config.yaml
d_expert: 64
routed_scale: 1.0
lr_router: 0.0014
beta2: 0.98
Below are experts of layer 7 (counted from 0) of a mixture-of-experts language model. Rows are named router (the router's row for the expert), gate (a neuron's input weights, with its number), up (a neuron's input weights, with its number), down (a neuron's output weights, with its number) and show model dimensions 0-255. Each number is 128 + 32 x the weight over its row's rms, rounded and kept within 0 to 255.
After each expert's rows: "comes after" lists some tokens at least twice as common just before its tokens as in all text; "raises" lists some tokens whose logits its average output raises strongly, later layers aside. This comes from a sample of Wikipedia text that the model never trained on. Tokens count by the router's weight.

# expert 15
router [177 124 126 141 111  32 101 145 197  70 160 140 140 173 165 178 106 148 183 119 110  93 130 105 115 153 140 135 135  77  67  65  99 120 129 136  54 168 139 106 150 133  60  84 168 181 115 122 161 118 151 122 102 166 178 124 133 181  82  74 139  72 128 102 179 157 157 168 137 166 159 116 112 159 116 112 204 146 161 123 112 160 138 155 164 146  82 101 146 131  79  74 146 123 144 145 187 124 136 126 120 120 168  53 118 107 157 126 138 101  79 176 167 126  86 103 103 153  98 124  69 164  91 128 151 118 155 113 123  80 115  95 149 144  98 143 184  86 117 153 118 157 126 137 146  97  85 127 139 162 164 130  69 122 137 109 164 157 136 141 111 167 158 162  92 124 124 125 137 145 128  98 142 125 138 113 158 148  92 131 200  87 157 169 127 155  63 124 134  52 110  79  89  87 133 161 110 109 177 119 136  81  85 132 151 123 115 169 129 160 141 154  98 108 125 142 164 104 113 154 124 106 134 146 203  88 105 109 156 151  90 102 128  96 149 186 141 183 123 185 115 124  79 122  80 120 147 186 116 150 130 165 132 142 173 176]
gate2 [ 54 167 110 150 158 129 109 138 140 163 161 105  96 132 116 124  43 150 161 218 179 103 125 119 157 182 175 126 114 137 142 133 114 126 169 103 136 131 143 160 116 140 186 109 117 129 127 102 145 127 133 112 118 104 188 129 128 133 128 128 125 128 128 122  95 123 106 130 146 101 145  70 117 131 126 114 113 124 125 102 132 135 135 184 122 157  84 122 113 157 172 119 112 111 164 128 126 116 126 129  46 128 138 151 118 130 162 135 132 122 132  78 180 143 112 113 131 177 102 128 126  50 129 133  39 131 133 111  87 178 116 103 136 153 175 128 169  59 132 125 137 118 146 128 114 106 141 128 130 185 123 100 131 130 126  97  61 129   0 119 124 132 131 126 124 133 131 146  54 131 110  94 131  82 117 173 136 139 125 148  18 130 124 118 125 111 130 183 138 123  75 131 133 128 143 110 114 122 120 134 130 103 114 132 161 131 137 162 124  70 130 199 138  43 130 133 120   0 124 111  36 115 131 116 123  71 138 125 129 134 169 127 123 144 123  83  66  75 102 178 107 128 109 128  48 134 132 120  93 219 116 137  83 138 134 127]
up2 [ 78  69 126  45 126 123  70 129 128 119 147 131  99 106 155 102 136 126 138  72 150 168 168  62  89 143  50 147 124  57 155 111 108 127 150 131 122 127 129 156 123 171 143 105 125 124 104 108 128 162 152 143 117 139 142 130 105 125 125 128 170 173  85 134 127 132 161 128 131 123 119 101 116 145 152 130 145 133 150  34 145  96 129 128 135 134 169 132 133 147 112 120 163 113 254 111 145 107 132 114 130 118  93 134 170 128 109 120 115  92  67  73 129 118  83  99 156 117 150 193  81 128  57 152 150 136 159 182 116 127 147 120 131 176 135 255 135  78 127 174 129 181 180  90 123  88 136 134 118 152 153 129 129 129 197 116 139 143  93 122 140 207 106 123  64  98 127  99 127 104 101 126 132 119 102 167 155 130  42 134 146 129 137 128 120 129 127 126 127 123 119 124 148  97 121  84 136 147 165 128  89 146 144 130  84 125 145  77 134 211 168 134 128 113  89 109 150 134  84  27 121  97 146 146 137 117 123 125 144 139 122 154 150 119 151  53  86 138 123 117 110 127 117  32 130 125 126 127 127 150 119 129 147 141 115  19]
down2 [126 101 121 137 110 132 147 128 164 131 111 136 104 140 137  20 203  68 125 159  89 154 162 135 145 123 150 138 139 208 109 128 211 129 162 108 132 134 126 144 120 110 128 118 127 150 112 126 125  95  97 144 119 132 125 119 147 109 125 146 126 113  85 118 111 123 126 134  97  66 196 120 128 160 160 116 120 129 106 137 163 123 154 134 130 129 156 126 100 120  63 127 149 130 104 112 119 126 126 113 159 162 255  98 122 132 111 117 149 120 119 126  93 144 125  95 120 132 128 123 140 125 120 169 138 206 153 118 181 116 129 210 138 171 142 112 160  61 163 162 128 120 116  48 174 175 115 122 118 135 130 124 157 138 156 150 137 197 132 130 127 167 136 128 154  89 139 115 122 107 153 121 163 129 142 225 130 129 120  67 130 133 126 119 149 163 147 123 128 116 104 139  69 109 117 123  78  80  93  81 150 188 130 199 135 151  90 203 134 121 119 139 129 182 131  69 129 189 121 103 119 126 127 164 131 117  80  52 142 128 115 134 140 151 129 190 167  67 131  92 124 160 120 155 149 104  97  12 133 116 134 120 156 128   9 141]
comes after: " |", "|", ",", ":", ";", " in"
raises: "20", "15", "21", "16", "10", "12"

# expert 16
router [171 199 161 117 164  80  92 158 129 129 137 120 108 139 113 136 153 105 187 108 125 114 129 118  90 171 130 118 102 133  35 115  94 134 152  88  80 176 167 126 144 138 109 124 134 163  57 114 133 110 184 146 168 115 148 122 105 187 109  93 136 109  90 126 189 135 217 164 125 135 113 125  92 173 109 115 142 128 108 133 163 142 122 174 164 152  67 155 104 115  98  62  87 143 134 138 163 192 110 116 136 109 172 120 102 199 185 142  86 121  70 158 139 141  55  94 126 133 135 144 137 168 110 117 174 116 126 151 107  80 122 121  92 164  76 152 103  89 133 172 184 175 122 113  85  46 132 117 107 149 157 170 138 150 105 127 163 115 198 118 139 125 167  63 128  91 166  98 110 167 123  71 117 105 132 108 155 118 127 119 164 137  86 123 165 168 116  93 117 116  74  92 126  99 129 165  88 127 172 112 153  95  78 144 180 132 155 187  99 152 161 180 103 127 136 143 139 140 116 133  77  64 150 155 169  88 143 140 151 126 140  67 144 111 145 132 144 138 142 139 131 146  87  63 113  89  65 170 162 146 118 157 143 158 132 175]
gate2 [124 127 151 143 169 130 162 111 135 140 135 100 127 152 130 141  83 114  94 129 135  85 131 216 115 138 129 147 114 122 134 147 139  81 127  70  99  53 126  50 134  95 190 126 111 185  64  67 140  92  83 102 164  97 140 108 130 165  40 119 131 150 146 127 123 111 151 141 109 136 165 118 127 121 129 133 118 200 130 147 122 130 191 129 132 128 124 138 152 128 120 125 127 185 134  50 160  48 213 121 117 164 157 126 144 152 100 118 144 124 137 121 126 209 133 117 127 157 112 106 118  94  97 162 141 112  93 100  92 119 147 131 125 128  56 125 127 110 128 203 133 125 135 119 109 159 138 128  77  88 138 136 110  89 170 135 122 124 165 154 126  88 110 204 129 190 188  59 127 129 126  90 197  97 120 161  46 101 139 128 137 123 141 111 128 160 188 128 130 154  97 220 145 113  68 167 106 143 142 125 165 136 101 152 136 149 162 171  73 132 101 117 110 155 127 121 141 104   0 149 124 135 123 129 122 173 118 185  89 125 133 100 107  90  98 133 138 108 123 158 163 126 130 126 112 116 157 101 138 121 100 119 181 148 155 109]
up2 [153 138  83 140 153 133 128 140 183 148  99 149 158 133  72 148 149 192 201 138 118 187 103 136 111  53 140 110 140 124 182 136  68 131 153 172 130 124 133  68 166 134  98 127 131 121 151  78 128 129 136 115  63 157 130 137 132  57 232 117  99 128 145 138  92 111 130 197 183 119 129 114 122 129  89 109 162 171 172 187 103 118 109 128 130 158 143 106 109 153 124 130 134 128  74 210 126 129 120 123 127 125 129  98 137 128 135 124 120 147 123 118 129 106   5 156 151 109 140  95 133 165 126  58 127 213 124 211 135 174 129 166 158 128 156 128  82 125 112 128 106 137 127 127 128 118 126 157 170 165  99 129 129 127  98 137 149 117 116 128 129 101 133 133 131 111 137 126 182  69 140 116 145 128  99 152 182  85 119 137 147 178 148 101  90  98 111 169 147 105 165 129  86 137 154 117 121 130 112 171 125 117  91 124 145 183 130 129 123 183 199 158 110 133 101 173 123 141 128 130 110 179 148  88 165  16  99  48 127 103 135 127 111 127 178  89  94 128 146 210 107 119 129 141 134 205 127 118 164 126 133 125  58 130 125 119]
down2 [114 144 126 145 114 127 129 164 128 136 129 134  93 124 125 125 126 166 131 116 140  67 152 123 130 164 120 123 128 142  89 125 196 129 107 129 111 145 118 137 135 107 121 105 120 114 127 141 201 128 140 141 125 184 169 187 147 129 150 153 143 110 124 146 105 139 118 139 119 134 118 152 160 131 100 214 144 126 162 128 121 163 128 119 198 144 122 135 123 132  93 124  43  67 123  90 115 129 141 210 129 179 121 131 121 135 131 136  86  87 205 118 136 143 103 132 132 147 120 215 247 128  99  91 118 122  98  98 124 168 128 150 134 125 110 139  93 110 108 126 124 119  63 119 115 144 236  21 121 150 136 136 231 112 125  80 138 103 151  54 174 158 128  97 137 132 125 110  90 128 187 123 118  59 128  98 118 139 143 151 116 137 125 131 114 122 164 186 127 120 135 106 215 170 120  80 137 143 112 137 123 136 125 142 102 103  40 133  83 140 135 130  75 105 159 156 133 154 226 127  66  59 128 119 113 132 126 144 144 123 130 166 156 126 138 163  77 101 135 190 168 111 105 129 129 120 185 143 129  97 128 133  91 174 144 168]
comes after: " ", ".", "\n", ":", " $", "20"
raises: " goal", "min", "pts"

# expert 5
router [137 117 140 161 170  80 109 150 118  69 168 162  97 142 155 155 100 128 150 132 111 124 126  91  98 159 144 100 116 145  98  89  91 134 183 139  87 166 123  69 171 143  96 145 145 133 108 162 117 101 153  89 104 138 121 116  98 136 145  86 128 111 122  81 159 168 145 217 125 167 163 128 104 195  96 101 197 157 141 180 161 103 146 150 192 102 128 113 108 132  70  99  46  98 154 130 158 218  69 113 146  81 168  72 125 132 163 176 121 113  80 164 133  81  98 137 126 121 106  84 111 186 102  59 164 155 149 112  59 101 162 136 139 163  72 147 133  82 128 121 137 109 116 155 117  92  85 141 140 153  83 196  99 100 140 134 166 143 162 128 154 147 126 113 118  97 165  97 147 128 141 103 147 123 152 111 150  93 107 118 203  88 147 160 129 139 132  96 137 110 121  89  66 109 176 142 145 114 170 117 123  81 101 116 165 119 135 125  71 149 160 213 130 113 133 176 189 165 124 132  83 135 129 159 168 108 125 136 146 104 144 103 166  78 135 161 175 114 218 127 133 142 124 108 129 120 145 157  79 134 157 173  78 103 104 143]
gate2 [ 92 133 111 125 133 126 124 133 137 140 137  84 181 112 123 104 105  70 132 153 217 100 109 105 129 116 180 165 170 135 119 124 163  65 117  90 142 126 112 106 123 138 122  98 136 130 134 180 139 134 128 180 133 128 110 138 155 125 157  57  88  57 102 142  59 143 130 131 184 138 156 130 139 125 123 167 165 107 103 129 147 162 177 144 130  78  56 157  99 126 131 149 108 172 156 103 122 155 132 109 127 114 112 211  54 123  69 138 163  94 133 121 155 115 128 126 131 128 129 127 129 109 128 171 127 124 142 128 161 128 150 162 115 131 147 139 247  84 116 137 116 128 126 145 102 137 125 111 123 153 143 153 160 120 175 145 101 124 146 123 255 139 121 131 121 131 138  89 128 126 164 201 148 136 101  96 156 159 123 125  61  76 140 138 117 132 143 125 122 150 108 164 127 143 162 129 123 150 138 178 128 200  53 133 118 145 201 107 117 113 149 125 233  85 122 126 129 127 147 123 125 205 129 176 163 161 114 115  74 119 129 128 114 124 149 130 123 114 137 147 147  89  57 102 128  62 115 124  46 135 178 150 138  84 154 154]
up2 [132 131 126 116 160 127 143  98 237 113 140  86 156 128 162 127 157 120 143 120 109 121 202 123 120 139  97 118 171 131  81 128 188 129 132 147 128 166 148 124 135 100 138 219 181 132 106 124 174 139 140 131 185 156 113 109 164 127 133 155  96 129 120 119 124 185 182 125 113 115 144 131 128 172 159 129 126 110 157 134 153 132 121 107 111 186 126 173 205  69 113 128 123 114 146 105 166 128 125 180 129 195 187 128 117 194 131 124  96 125 106 140 125 125 101 149 130 116 176 200 130 132 130 128 131 134 187 131 115 127 169 158 136 130 127 183 159 150 165 174 138 144 248 123 126 122 118 126 128 103  74 121 170 105 186  77 178 123 157 153 134 127 132 144 124 119 125 123 154  67 131 127 130 176 127 208 135 123 226  49 150  31  80 128 129 152 162  65 136 143 133 120  76 117 103 133 130 105  85  81 134 128  75 116 109 155 128 146 180 148 140 148  61 107 130 126 146 101 120 201 134 131  91 136 146 149 133 122 123 100 187 132  76 131 215 121 189 151 103 126  92 126 117 136  95 120 137 124 127 169 115 122 129 137 141 111]
down2 [168 134 181 151 185 162 191  97 144  91 129  97 150 127 116 131 124 216 129 119 149 117 145 130 100  70 109 162 133 165 134 143 127 110 109 146 128 168 128  14 110 160 145 130 119  31 139 124 130 102 127  85  71 119 137  96 135 128 121 149 126  92 126 121 111 182 208 123 130  99 128  36  49 143 101 126  18 132  98 135 159 133  32 174 128 187 138 134 149 123 135 123  77 115 154 125 133 126 151 132  78 159 131 131 156 123 183 133 169  88  80 126 130 147 128 173 133 128 131 114 116 145 155 153 200 142 127 129 172 109 117 101 167 152 130 108 127 140 149 126 127  80 133 134  28 130 116 110 139 127 130 145 131 133  99 129 181 116 101 146 151 116 116  38 127 127 128 121 146  82 124 124 138  68 133 134 110 106 129 109 169 134 153 128 129 116 119 115  96 107 148 132 125 105 139 115 123 192 123 125 122 104 127  53 132 123 158 126 204 121 160 126 119 124 126 112  26 114 124 157 140 169 134 147 148 170  19 104  58 124 126 138 149  71 107 120 125 112 149 128 111 142 127 121 135 127 128 158  73 143 128  89 122 155 129 128]
comes after: " ", " (", "–", "|", "20", " In"
raises: "21", "23", "10", "14", "12", "17"

# expert 27
router [131 193 161 131 156  97 177 189 149 113 137 169 118  98 122 124 153 134 133 142 126 142 137  86  90 144 139 157 153 172 103  98 108 130 108 134 148 170 101 108 186 216 113 160  95 193  84 130 114 122 136  99 139 128 209 114 126 141 104  84 113 100 140  96 140 191 187 174  24 108 178 125 108 142  80 117 190 158 135 156 118 142 121 124 174 131 109  80 120 109 109 127 100 114 127  99 115 139  75  95 183 115 151  59 105 169 124 188 191  88  69 119 128  97  59 133 145 112 118 133 162 108 127  42 153 150 150 154 112 120 138 142 119 110 122 147 147 150 121 140 108 167 123 142  98 123  86 149 142 133 132 134 130 139 139 116 127 164 152 117 160 177 181 126 101  91 109 124  72 145 144 143 160 170 136 115 139 168 132 125 180 131 154 154  78 153 136 101 126  91 131 113  94 161 145 142 118 154 145 129  87 114  99 137 170 125 123 131  78 156 148 175 126 165  93 142 180 139 153 152 114  73 156 115 225 108 110 100 148 101  46 145 106 145 110 168 159 136 194 169 113  97 118  89 128 105 119 167 168 212 172 118 126  61  92  87]
gate1 [130 132 117 133 117 122  22 136  81 157 116 117 127  72 128  96 130 159 114 181 206 166 132 147 171 159 141 131  93 128 148 129 143 120  95 123 169 126 117  78 130 113 134 133  98 102 122 181 153  87  61 128 138 115 127 129 120 115 197 133 177  17  57 130 133 125 123 102 109 165 111 134 136 110 106   4 127 185 131 133 132 146 125 174 165 123 128 144 104 107 127 139 116 139 156 116 132 129 148 140 115  59 125 150 132 131 107  60 141 127 119 153 120 130 165 133 129 141 150 150 196 128  64 132 187 137 146  70 144 127 129 156 108 109  59 125 131 131 143 125 129 139 110 102 138 124 181 130 134 140 123 145 173  97 101 119 123 129 121 138 127  63  97  69 127 135 114 153 124 138 102 130  65 149 131  82 127 131 127 122 103 205 110 124 136  41  95  84 142  90 133 161 132 152 131 146 127 142 131 140 128 130 125 179  90  85 124 175 153  47 127 135  94 186 106 138 128  84  73 127 139 130 154 103  22 136 132 125  86 137 108 125 110 112 124  92 126 128 110 121  76 133 133 131 128 106  89 146  57 126  64  67 118 133 198  53]
up1 [ 94 127  96 138 128   0 131 119 138 112 126 129 165 112 124  56 129 205 200  93 128 123 120 129 131 111  95 123 147 117 129 126 126 168 130 128 127 140  61 123 123 117  55 132 130 121 131 154 138 132 122 135  65 141 126 159 183 208 116 153 128 138 120 129 204  96  94  83 125 144 154 127 132 124 129 135 128  76 127 111 128 131 143 155 200 140 145 128 122 113 128 162 152 183 141 135 101 128 124 206  85 117 112 121 125 122 193 123 132 158 132 142 121 128 123 130 204 115 133 131 119 104 130  28  67  36 138 124  45 139  79 133  32 148  56 125 121  92 129 124 134  39 142 140 181 129 127 136  88 132 142 122 129 125 122 117 122 155 119  26 104  73 122 111 134 122 126  74  97 140 126 141 129  64 128 132  98 142 170 133 129  83 124 168 105  49 182 117 126 141 146 125 127  84 141 191 115 121 147 166 159 111 164 118 126 130  81 140 129 173 127 130 121 124 148  45 136 150 112 144  80 128 135 124 133 115 140 124 111 127 176 138 130  96 140 129 115 116  80  99 131 127 132 121 131 130 132 127 129 115  98 197 114 111 161 139]
down1 [ 82 178  95 141 224 114  86 140 147 169 119 171  50 205  92 114 159 163  70 128 135 144 172 129 124 176 136 109 135 140 133 118 113 159 129 203 111 117  92 169 142 134  95 135 133 151 119 121 119 132 115 129 129 109 100  94 132 133 138 105 140 153  19 129  92 132 180 127 118 150 140  93 148 147 108 104 111 150 128 112 124 113 127 159 156 155 128 124 110  72 136 107 107 132  71 138 139 149 133 179  84 185  72 100 166 125 137 120 211 135 183 120 121 124 150 112 130 135 102 167 169  72 129 119 127 172  97 104 131 154  67  29 128 128 123 120 115  17  93 114 132 144  96 122  86 128 118  68  62 111 182 133 146 168 130 125 133 116 204 166 160 135 112 176 169 174 125 152  96 191 161 130 126  74 231 119 152 159 161 207 134 151 127 137 138 142 127 110 128 112  60 127 123 139 140 103 133  66 143  99 134  91 117 129 112 129  94 119 147  96 145 121 140 155 122 130 140 165 134 137 107  93 169 131 128 139 129 127 150 125 126 102 138 147 199 116 137  99 138 159 136 125 128 139 115  49 117  86 118 128 123 137  78 118  80 102]
comes after: "-", " T", "T", " G", "G", " K"
raises: ".", "ic", "en", "qu", "u", " |"

# expert 36
router [153 121 119 126 112  76 119 137 157  88 193 139  87  94 109 113 156 155 157 102 145 112 146 125 112 126 137 132  83  97  15 128 118 135 118 150  31 170 100 125 206 151 122  70 151 168 122 136 142 119 147 128 117 118 190  66 154 180 123 112 149  68 122 139 165 163 131 187 128 108 168 139 126 178 129 108 184 138 139  99  80 142 210  94 108 154  44 121 157 143  86  90  75 109 122 152 115 172  89  92 168  79 153 110  88 119 116 124 121  96 124 180 157 113  51  94 124 111 106 129  85 118  79 138 149  92 147 132 111 134 124 110 154 152  61 105 172 142 101 104 126 120 113 139 151  96  74 109 126 174 171 154 124 119 115 133 154 160 144 146 114 157 142 140 140 150 157 132 117 118 149 129 142 149 147 112 116  87 123 148 144  90 155 123  98 164  97 115 110 109 106  52 119 102 106 230  64 129 170 127 130  76  47 120 185 123 132 190  71 155 115 123 138 183 111 143 157 119 116 128 101 100 142  94 160  88  81 112 147  92 101 105  95 104  65 157 120 189  99 166  94 141 134 129 127 118 125 138 138 155 136 166 117 138 105 120]
gate2 [127 140 148 145 129 138 134 133 128  96 157 127 145 115 128  99 111 100 161 127 125 147 132 127 130 138 122 130  51 127 115  95 149  25 112 103 113 138 185 137 108 134 133 146 176 172 131 138  74 132 128  67 128  81 132 127 129 129  86 129 206 140 200 126 155 121 126  65  98 129 129 132 119 120 131 167 131 155 128  95 112 134 138 117 127 103 127 144 200 158 149  74 122 132 130 161 228 128 134 155 125 121 133 142 121 147  78 129 177  97 124  83 136 159 104 129 132 125 187 116 108 105 133  94 126 129 139 126  49 113 130 112  96  80 117 112 132 165 127 130 120 117 152 168 128 125 121 105 121 116 127 129 123  96  26  87 145 128 225 128  69 129 134  81  90 130 143 115 128 147 141 135 146 130 123 161 120 153 127 127 138 134 140 117  79 132  79  69 142 144 137 141 130 121 126 128 139 121 183 255 106 125 125 192 133 110 127  59 122 134 104 255 151  66 144 140 124 125 120 147 127 143 131  95 162 137 119  85 120 135 151 145 128 123 182 132 134 129  13 155 143  38 138 185 123 178  96 134 112 132 121 139 117 131 127 132]
up2 [120 125 169 127 128 129 122 135 215 122 131  83 122  75 127 134 170  74 163  50 128 111  95 139 124 129 133 126 127  97 137 121 123 121 103 104 157 122 227 128  89 122 135 188 144 130 158 106  27 108 126  89  52  72 124 134  83 129 130 123  87 142 120  82 158 151 144  93  81  77 122  76 137  79 102 130 130 129 183 143 117 205 140 135  90 122 185 117 129 140 128 129 130 138 127  77 134 120 135 127 138 129  79 135 128 133 100 123 129 133 102 136 137 150 125 136 125  74 121 126 127 114   0 172 109 126 194  81 152 178 116 124 129 118  33 111 130 129 101 128 124 120 126 167 133 125 128 130 161 148 244 127  79 145 123 147 125  85 128 131  89  75 126 128 128 127 111  84 131 128 128 114 111 136 145 138 117  42 138 108 116 187 152  84 147 118  66 121  96 102 138 122  96  88  93 140 139 126 138 182 124 102 119 124 112 129 113 139 132 152 140 113 126 110 156 131 128 149 205 161 122 102 112  92  77 128 198 129 138 126 146 103 122  21 128  90 123 142 165 121 135 139 170 128 129 137 205 172 123 143 123 195 117 126 133 137]
down2 [142  97 120 115 172 112 172 141 107 124 122 144 161 228 115 135 139 129 136 145 139 127 123 130 152 101 109 119 102  46 165 141 103 114 177 118 153 115 144 146 142 129 138 136 136 121 109 110 120  73  94 172 137 138 137 153 176 134 123 127 126  81 148 123 126 134 120 135 129 101 130 119 183 212 117 128 128 122 214  62 129 176 127 141 141 139  37 100 126 132 116 156 100 129 115 129  98 105 195 193 157 177 130 155  91 113  98  92 141  93  60 128 146 108 134 131 140 130 135 137 174 159  84 133 127 148 117 123 126 121  58 157 118 128  30 185 184  97 113 135 167 132 131 124 143 139 133  96 191 176 110 118 105 129 161 132 131 198   0 124 119 119 126  59 139 133 115 129 143 130 129 181 124 118 152 131 181 213 129 122 116 120 129 157 126 140 176 128 131 181 169 127 108 148 127 131 129 131 136 126 120 159  49  47 126 131 128 153 111 101 124 138 171 145 125 137 144 144 128 127  99 128 142 150 128 123 175 150 122 131 127 150 132 102 119 156 124  92 134 164 117 195 138 141 105  63 137 120 180 108 121 175 233 177 196 146]
comes after: "0", "1", " |", "2", "3", "4"
raises: " (", " –", " and", " ", " of", ","

# expert 38
router [155 190 185  79 120  79 141 205 143  98 130 166 114 125  87 143 156 101 170  97 143 131 102 113  95  79 111  91  86 135  66 134 104 157 109 119 146 122 109 134 193 183  62 121 120 135 103 119 162 112 153 122 152 105 156 156 172 195  94  56 161  63 209 111 166 137 113 221 110 117 135 137 163 194 113  57 180 135 166 140  98 117 153 170 118 133 112 141 131 116  97 124 102  55 119 145 109 142 122 119 163  93 149 152 126 111 125 132 168 136 100 113 149  96 113 114  87 105 173 131  88 103  89  84 146 167 127 140 101 125 166 142 134 136 120 153 180 143 161 129 111 106 102 126 148 101 126 189 188 136 138 161  84 158  79 126 155 152 123 132 117 159 144 108 155 129 163 110 109 119 132 128  98 132 142 112 145 157 109 149 166 132 160 151 105 189 138  82 101 124 127  80  74 105 122 213  83 100 143 105 112  62  89 110 172 141 135 122 102 172 140  94 176 126 135 173 134 132 141 120 126 129 138 151 179 117 154  87 168  89  61  82 113 108  92 167 119 154 183 158  57 121 164 135 136 120 113 141 165 203 127 179 103 107  95 130]
gate1 [ 82 126 143  80 131 131 134  75 124 128  87 124  77 126 143 156 103 164 101 124 201 114 166 129 107 130 128 215 184 194 131  36 138 116 177 125 120 128 227 124 105 127 129 112 202 107  97 126  95  80 125 111  47 195 132 128 169 127  54 136  98 156 101 130  52 129 109  60  85 134 129 110 121 128  81 153 138 130 181 133 128 132 134  80 115 109 109 128 113 156 129 128 137  99 124  69 116 118 162 154 210 145 105 127 126 123 131 151 130 103 235 120 129  89 121 131  92 127 139 136 116 151 119 140 149 141 153 115 170 103 149 125 130 127 114 122 132 113 172 208 122 129  80 133 131 158 129 143 116 161 128 120 157  69 103 148 148 122 164 130 146 180 139 127 107 127 129 129 174 121 121  95  98 103 139 122 124 200 133 128 128  71  87 227 133 100 155 128  85 170 103 140  99 126 123 119 109 158 127 157 103 119 180 128 107 135  99 147 111 127 116 136 109 111 176 148 156 148 136 110 187  66 181 131 100 147 127 131  98 150  20 128 187 176 103 151 109  73 128 159 134  85 130 102 120  97 146 132 120 141 166 121 138 138 124 182]
up1 [ 67 128 114  88 170 121 125 132 116  71  92 208  91 130 131 160 150 139 127 137 159 126 148 129  97 127  83 121 136 157 118 126 129 127 133 106 157  43 148 109 114 129 104  78 128 130 121  87 119 117 132  72  76 128  88 151 137 116  96 153 130  14 135 121 129  73 132  75 117 133  52 122 128 158  74  98 137 161 131  39 132 198 123 124 172  81 153  97 166 187 121 148 131 111 100 181 107  76 145 189 127 116 167 127 149 153  34  73 135 128  74  96 136 117 127 152 148 104 127 163 103 147 129 138 126 133 114 113 204 134 129 115 194 146 102  96 139  78 170 166 134 118 133 130 125 126 143 174 108 128 160 187 136 192 131 206 117 146 105 141 123 121 171 111 116  21 147  98 117 114 143 118  92 129 138 139  92 116  96 126 109 130  92 207 106  60 117 118 134 143 100 129 131 118 122 131 124 125 100  86 123 134 133 113 153 100  94  53 110 165 164 148 124 128 150 148 112 128 151 117 144 144  96 154 138 109 148  97 142 119  48 129 122 201 122 126  52 161 129  93 132 136  97 119 124 133  66 118 131  94 159 146 136 148 119  80]
down1 [100 126 160 114 164 114 116  95 102 157 129 119 125 134 131 153 134 176 238 156  71 133 158 127 123 135 132 131 114 176 129 124   6 138 127 157  97 119 130 124 133 132 131 129 134 123 174 108 128  48  63 131 108  75 170 118 118 153 130 167  99 168  49 139 238 153  91 127 140 138 152 166  94 111 130  78 149 147 129 120 148 142 115  78 141 201 156 103 136 132 223 143 103 127 129 141  67 138 128 143  97  72 125 124 107 166 125  90 120 158  78 141 156  98 150 122 132 164  64 130 129 104 145 149 140 200 130  90  87 128 142 136 131 125 149  93 155 127 126 126 133 165 106 128 138 134 143 128 135 200 120 122 125 123 136 179 128  87 136 115 132 130 119 137 122 153 127 152 151  60 125 132 131 148 124 138 128 142 181  81 167 112 126 127 148 125 127  85 100 123 120 103  81 123 150 140 128 147 129  57 128 125 163 137  40 128 154 122 141 102 124 108 136 132 107  95 127 115  80 137 175 137 121 179 135 209 125 138  88  56 135 191 200 140 118 129  39 112 169 132 127  75  72 152  67 128 129 209 160 128 123 136 111 127 124 156]
comes after: " |", " ", " Z", " S", " G", " T"
raises: "s", "ell", ",", "y"